Below are experts of layer 6 (counted from 0) of a mixture-of-experts language model. Rows are named router (the router's row for the expert), gate (a neuron's input weights, with its number), up (a neuron's input weights, with its number), down (a neuron's output weights, with its number) and show model dimensions 0-95. Each number is 128 + 24 x the weight over its row's rms, rounded and kept within 0 to 255. Numbers have three digits each.
Before each expert's rows: "comes after" lists some tokens at least twice as common just before its tokens as in all text. This comes from a sample of Wikipedia text that the model never trained on. Tokens count by the router's weight.

# expert 19
comes after: " ", " (", " |", "^{", "/", "″N"
router:062122124135093109035135147118134131121108122120130122114135129147130116125108162125118149152109130121175134165106121097096099151170112088133123128173119093159147108095170088114161149156142131123163129087110123171133107117123117100154117129117102118149126119079117130150136131121134142129
gate0:133146098132127118125106107075166100116137155151095147107096140132104153140106147138079120106136140096086109094068146115087138168152136125130179110101153092157108095129137148130127142132142118134117118147126113143143155151134140150081146109117135136104163101113122113089125078119099117174
up0:137137174109148107114163126136135088121182096141142130154102127126126139131134152150194117114139148171177100149138143130125112127116114140094152181089133108130128169162157124130161101119083138123149109137130079161139133101120144151146122112101136126074126152146122112147117131108184118134
down0:159138138133164158143145116131120094098117131165127120110167148145136150109139151079104104141126102090099113144101145143125104105131154143135104163117125121097117129113083129163168156122124105161125129110077113134188089125150162163141110081120149091089151142163121104119106117117156155116

# expert 5
comes after: "0", ".", "5", "3", "7", "8"
router:191114121169128128145116138114124134152153134120138121112103131179183121110145110126173120184084141108140140157197115147103132110111132143146117110148086181117111131124121144118112133100141124133120109131126111161108162149122129102133118162123136113117097116106170133189148132106123107089
gate0:172159178141115120141116091127125110127112129133137131112120080143127131132081166141143181119117099157085175142147122162144134102100117179104120145086104112124121094118077111149119107095146143086109095136147084118100116130121160175130135106113117131159154148137128127131137132097122103116
up0:135094130120129127119107169160124129139162107175130174168135180164126119113177083121120164148146115128144122094125165140149139152173163128127110135105146133138135132137116154115157108149118137195120107163152153118124123129146095082137095112152136112103110083139151111105126134138128172115
down0:079141139115144084133132175133132148114136109115131102093123133123120162115098131160108116093123132085129162119077142111118073098130112133106162098096137131123157193129149083113143134110121151126097107127128102188158118127115157159133115102141089151121125111171122104143124094132105121126

# expert 132
comes after: " ", ")\n", "\n", "imal", "]", ")\n\n"
router:157120108148096128131105100119116146102148188131131144140111048152164152096135158152134150136097135143136137154148112155111101120112093103124106134100141150133152092127158094136143112113140095133103166079143099163111078116152141144130144129127121130109088101156131092122144105163124099115
gate0:135141137124139094134133128149133095116087186161155169119134128088114126157112130113109097178165152144114108090127157157108174124185118146125115119130120153112131144117125105152117134156130137110118170134148101108147152114151182101127114148105131132072119181138111093128129121088156125134
up0:121138119128127164119149175130121089141127132108137112150147153135129127087132100154107165077090116130149161140075107158102065139111127112132133103062117129104134106161137128115135124158152114107141129123049138140076119109101105147136129139131140132168108100137139126137129139156132141095
down0:113138138106136122134117159151136134133130133158075111172147137085114161155115112141102123145122164093139123105134175171152123143096149149141093141136119158139132112162137118110120067137129145095171110161163132131149159112085139117131183098103147102142139155149098126152092131086152140134

# expert 35
comes after: "-", ",", " the", " of", " in", " University"
router:147104121116110135080167145109115161095113138096130135140130103130190145134126120107171155116138114157138111112083173141120105171173092109102184112127148099107174148136146128119130143177095112088122114088138139107142107121106125105110136157111142119116149142124118156132139140119105173117
gate0:149146127128150171146161104180150123114155109127134117118122145128134152138120128109089128149173139158133135156134116116142170130154070123141120179117089120113117141121145135121126084135132102137127063145121096162082156150116134129153117084142171112132164158160124151100129158129122118178
up0:106119138115151159145142107122091123092125149146132162147121148166147136102073165141133127123140143096129116124159172158158147161133119134141121076112114110125128113101135114178134163150151121173130113082162158111126131127124118149078116162132117138126143089095134174122127121149063142152
down0:135091163156132121159164121156124139143114105138109182189126123141067119138174152136092111114074151124115118094126116147130124111168111182123110128142127125116105121099128097128134138104167123084122113123131145125163174141125119149130136160147168123125124106127140156143099145095092157140

# expert 95
comes after: " L", " N", " W", " R", " J", " V"
router:225152124144142092114134139134090137155164123186102109109160118140128134111115118123140143109126111136117120073077098145151149156108130117127135114148118162124134128150118109149119143161126106133104140147173149140126120105095124130085157128098085125123109138109097138146099163113118169117
gate0:123138125133070135151112095106104118130142117101081135128134033128119135125111081127118109186140108112140115114128133149150150117139145122117147140162092103139087147124159164148102141128132163095147117122141134122137103114120116108111143122159121100141117166116118143107049136153151128144
up0:142112142164106152117117094176107158140120147131094168144146096108152109164135081149132122156132150093171107135164140105129160117129132117079099165100154146119108143159096175136093092133100109122129141145140157158121158095087114110140122154123135097154160156123103139142120127153145100129
down0:113098101122167133144120133148148123118142162151132082145140152082109135141103126112105104136112146138107134127137142122139110174075207171104132151115160127091167142098096135093159157132156132184144150162124104144128125145148137156123102119142093131155107115142111118132144132142103090105

# expert 178
comes after: " ", "%", ".\n\n", " JPL", " |\n", "0"
router:132102107161069165148068123125136086118093112117157130126098122135123104112120116109152048127127131096148130166084113107142112140135110138121151119102175090153115122126117093134137064128128109125120098114124116144167126129090131185116128118139134129118126147143132129116162094136107137140
gate0:097135144123155124099107165105112143155140189097108108095111113114113134130136140129158130104102160110096128146153126111181081068149119138101152156094138135157108146112157115109093144128157150128123142108126095109081131122135128112136157201150148172153123148146135140127108114133119113108
up0:131144102135133144117150125137162120095089114143178119112153120132134140126152127143097132140167124153140129137120114143061149175100140117172071093174113100099158102161111139144167128110123136110120131141148135161092092138117122148131095094125121122155128133138100156117111159129126187088
down0:115119095087148118090116128129127136156128156181133091107097134158121119138145104158131125140151143109154106098110133198111124100103144123116089142164118136098124130140110138095150186149143125149097103105123138107142124098178116135161156101070145155135089086115130137141119122126112158144

# expert 29
comes after: " |\n", "4", "5", "7", "6", "3"
router:091091145087070092139131092143139141090146100140129151115111131157146102127108141141148087112114123134179123095135140095121121145139130131120128094131128132110140133164150115141111073164163134147121132139098076150134108116080091154152143117103114117151164106116157116086121150137097135090
gate0:144154131125144176124128148127101134125114177117156109114165076134102121119134136128104142125126094144113120198057122123112133124114141134137114176151104047115104128139127136103117128126082113126125107079156108117154123151135150128144140123135162092111110131159146100160125119153132144104
up0:085148114139136148127157165153102094142162114138156133151140115143112121138090152143141119147108146119125116093052132119115147104123108143191129066143159127104111130128131096128114119126120150132148085115125123154100120124143116129150163155170144152100118203157159144112124146123132103142
down0:107138100138169126107100122116134105123117161077155142092114121131109128141124165134125114108095163080153131148087137120134103134114108144121128173137109127136144142075120127120133102071067157155130126133141101149096146132116125098079159150109148078145105141102133162173095113118122123128

# expert 42
comes after: "2", "1", " ", "3", "4", "0"
router:097125186160108158161107118135133175146097107090150114156123091148172103110089150122167144125111096130138147134151126131132151120102108139131124159138135128117145132142069105098098149056115141110154129127101137173132127103120148125120119130108148120157096114122126121122161103153113079104
gate0:158110135121100153144160120163142114136123167129127129124175133125125113126120141070114151164128123148142126069128157167161136108140078115174160164130128175121126137113124101139156123135125114151147111111130162158133172173102136100187122110158091141132110127122121137155157129130136082103
up0:146126094123167073138132117111131133147129072168129127124107155087139131131109092148148130103118112109082073138148147123102112172122136103103116077114116179123121157123130139155141156101140149148139115145112105101127160087111128120100133188146156119146149113114082120127131117163137159128
down0:118152128144146162097155162087114133144164164099112105113123158122133126096113121108160147111111142126137138139140153163146153123134151112126118109139142104103141099178129129124169137135146149135137129176102102132092107162112140080159040101107128148142107149128120118144124147135110064108

# expert 183
comes after: "5", "0", "3", "4", "1", "8"
router:130115168170112166123060146134154121145148134128107109123110118121113120128149135093132153141138123146157136145185082148131122091074087147147109133143137161121137160113150132122115142112138132132137103133110119167090108155122118115117112149107118097179079125117091121148122076139150100083
gate0:146164104143145150134129178064156167118125182096121156085117139115115141124139149103138113122103131131154121139150088132098121119114108131131176113141113120163120130199125125161132134114095130111128114102134136087133134157137175088144121147135164131128147104079114146131109149086125156136
up0:100134134114120135109130098178113092126103081140148119155148145106148118116117131167104088123144096119104124132108160129171131109149133137161102148111160129075130113097109143100109101153192108128115181172125099154143143086124086138108122107136108122094111163166139134107131104136147137132
down0:121096074130138126091127103082133111101118093110133125102125135146139116178153158121111125079173107131140133157119150146135138109157115151135133127112128082174131083135103124123118130139157137102108104139084137107097085120124114109156163161179121137122114150103093112168163159115109152104

# expert 157
comes after: " B", " T", " F", " b", " t", " H"
router:194115144141163139135165159126137084147120144123129126116154159105191117148127136147132154129134124130139150108120134139138141171084093139151103139146105119074168134104117097156147141153131146142114134146091142133134101125066151125135131114153141114151137102082097111180156120126117165121
gate0:082161141141091164117123144145102127117151114131115124094101144177125133139106169137098126125172097111104185142126140145129089137129157102115130126085093127119115125187120097092075139124153157154124119121107105162137109110121109146126127164090166137126121113130099116152149152104139099159
up0:134155107120141168140118143174147086124089122115132110122093160136129137139122126115113115100118103150115124101167145112107114169117126098160159152121078090113139110144108111102101175143107119167118110167134110142137119149092131131107114071101165125126108146077110092160168147103158128115
down0:161122091099133130130134140138090158110156089113144134107110091129129138138112139145151133099096114145092139102111129127122149108166136123132147124111117179103071146130134126152176123159164132102096109143123106111124143164113078085159161102127161116135129090096113129137132151078161163165

# expert 31
comes after: " the", " de", " of", " and", " Al", " a"
router:133110108155143150112157139119140088081101134138133136135157153098175128091090122101141115118119152149124091142095119159162130121139167107139116162121073157118116132151142124130132141183166102123112140103139074115157125127137128106115106118120117173133095128106100135105126147166060138148
gate0:142135173152117107130126098072120122111140149148147091084168124114124133094158152085147139116116118125212102154136094122148136074120123102110144116173133130109156134082105143117117144107161155146127141116114098137156161113132088120140117100096147138135106112125117112137100125129172120129
up0:097185070123103132155126137107120158143136150104077137095130146152126144120130131085145136066084101175138149139128107154129108159150119083161158138103121109133110141116160116119123128108135154099122105139138111147116129129109197110159108153125139120137164126106127137107173111130154110125
down0:161135122103118143112110149087149093140083160128105100106122090127116099133113130149164144123139105096124134115169123156109106093156128084144126144133120135103157109112110131142107121093109095127159114086148112085093073109123136087175134125123146139115086110110155096098150167107130142096

# expert 115
comes after: " in", "2", " In", " the", "9", "und"
router:141092123126154127144146144111122169111131134112157158142098114127137143137141156161159107087081116133175108108108125139138144142167101149160109153104135108113127114110086168131129117155132125101116107100154099142101084117122122123125110156121115105190121097122135161066134121107149094070
gate0:139154174114115109206069109132115116164164150122144130124160103091107119182138136142146140151131124097113123133126144127115117114153116157123152139137149138157121094135122098130147148113158170124148170124087093139130130112142141160152185119127148101109184118135148127121162150128160125123
up0:159115145124114117155096114127109121168125140109161115149127128092119150163133122129154130150143133141110082090106123146140137136129146131110151159112101149170156106170083109157111140111169164099150135121119069142134096178139182132159148122107168141094131087135134108158138165107138099124
down0:139147159129079115101115161127135153117156120126137140080112151105106113151146168145135145133145137169128127164118091089141136145129111107101134105132130090144130153073170144140096078108094131133078153141155151105097126104088153123132125151148138136136121143086147133168143100152159165155

# expert 93
comes after: "9", "8", "0", "1", "2", "6"
router:110088151111150123131137116141141188134195152124156204129107091135132117107138123149148138097134126153157134183118109145077145103095095162148148144120121143103146109142098181149128113103089111094117131111145098134111123135114117112153123144123159127117126139136116160150111134109114091130
gate0:125115132111106122094132122150130096097133114131151062113159163107129128108121135163159159110105115115156090104149154167136080114100126083103123070124150155106104135132108135082156115126101112105139136122136119109133142076129134150155131087119151153092102135145165131119130085148117152161
up0:133141130071124143126182137190158111083135162140149105166139156132118125104113121146144152146096128119148110120132138179143106146084127111109108074122174125101113137121108136075129141101119125113150149124142114057132137126117107115136148112138150131078123118123143123142118082145147103139
down0:135138097145109162130113152092136118179086070104090138118135143160093151141132137136134133114141119099091149140131122152138141156168134091154120110103082138183121106103167125120143117150135147115116114149114158094107099131112102129109149145124115097129192144093131098151102168110106126118

# expert 56
comes after: " ", "1", " (", "-", "2", " $"
router:158112109110111128134129128125157138125163094104132072136140122146108104123083153129158158138070088091091132108126078124099156118141142103158120135117134117127158144106130109129141179161133178128099170133105111166122125159127122135158078118127103129124100148109135105102141078141157130141
gate0:118161125093136143133154072106101152137091137104137134144103098121109130159132145182115135116103124101121101153158140156146134147195150126141101136134152109146146104178114152143154088131107172138135129073111097103116106119142095131118147159159120149114164155106169121130110115149143140152
up0:146113089149101105099098171111097146105151146145159154114145176121111138153153097139147116156144095098137117146138136137139094103133132109112136097090147140100111127069149100073118139116157140159124118188123129147147127144134152139105109101070149100165121125124129096111133122108134104156
down0:146105098123147139111155114149147158136171086097131108110128100090159111141087138061118122123096104116080119179136111150136124138155117150131147136144146113142114106144104164100104133138135135155140116165109148100111099170163123165136109145102129141164128129194119135151113124162149109112

# expert 34
comes after: " Y", " G", " D", " N", " I", " J"
router:145087108131126132131136123118077130118120128158103127120129131094138130111125135150150124137135157146151113132114099129148146122119066138139125108129131107113139092084110098153141151139123122131107136126203174130151082150150109123083157116113137180118127127127079119162111205165103136105
gate0:135145124120133085135168103097099139156156123125116116095134169111121126131141152140096138129131147119106156160173145135142181135122133124098170120115153109114141136146126115090152181121162145093126133120129136153080133094082150098106169124137152146099080097113155101122094114160172132130
up0:091095139126110162110107093135136119121107066161122091135066110149081136153146126096109161139130118124089105138115132096127138164128146097150150156120137156137110147154146129101119114100124184170133148155120102131134122138146142135157099177091163127144172108126125154128123134108103119155
down0:126146160120094158163145166100146108126086165156142128134146145130163124159144113122105125125110129129146160129095137131126167197142100126147144147119136122135137097168116142121142191108079094132133138080145116105102116096141119160145134114161116146169166126126182120115127156146123103120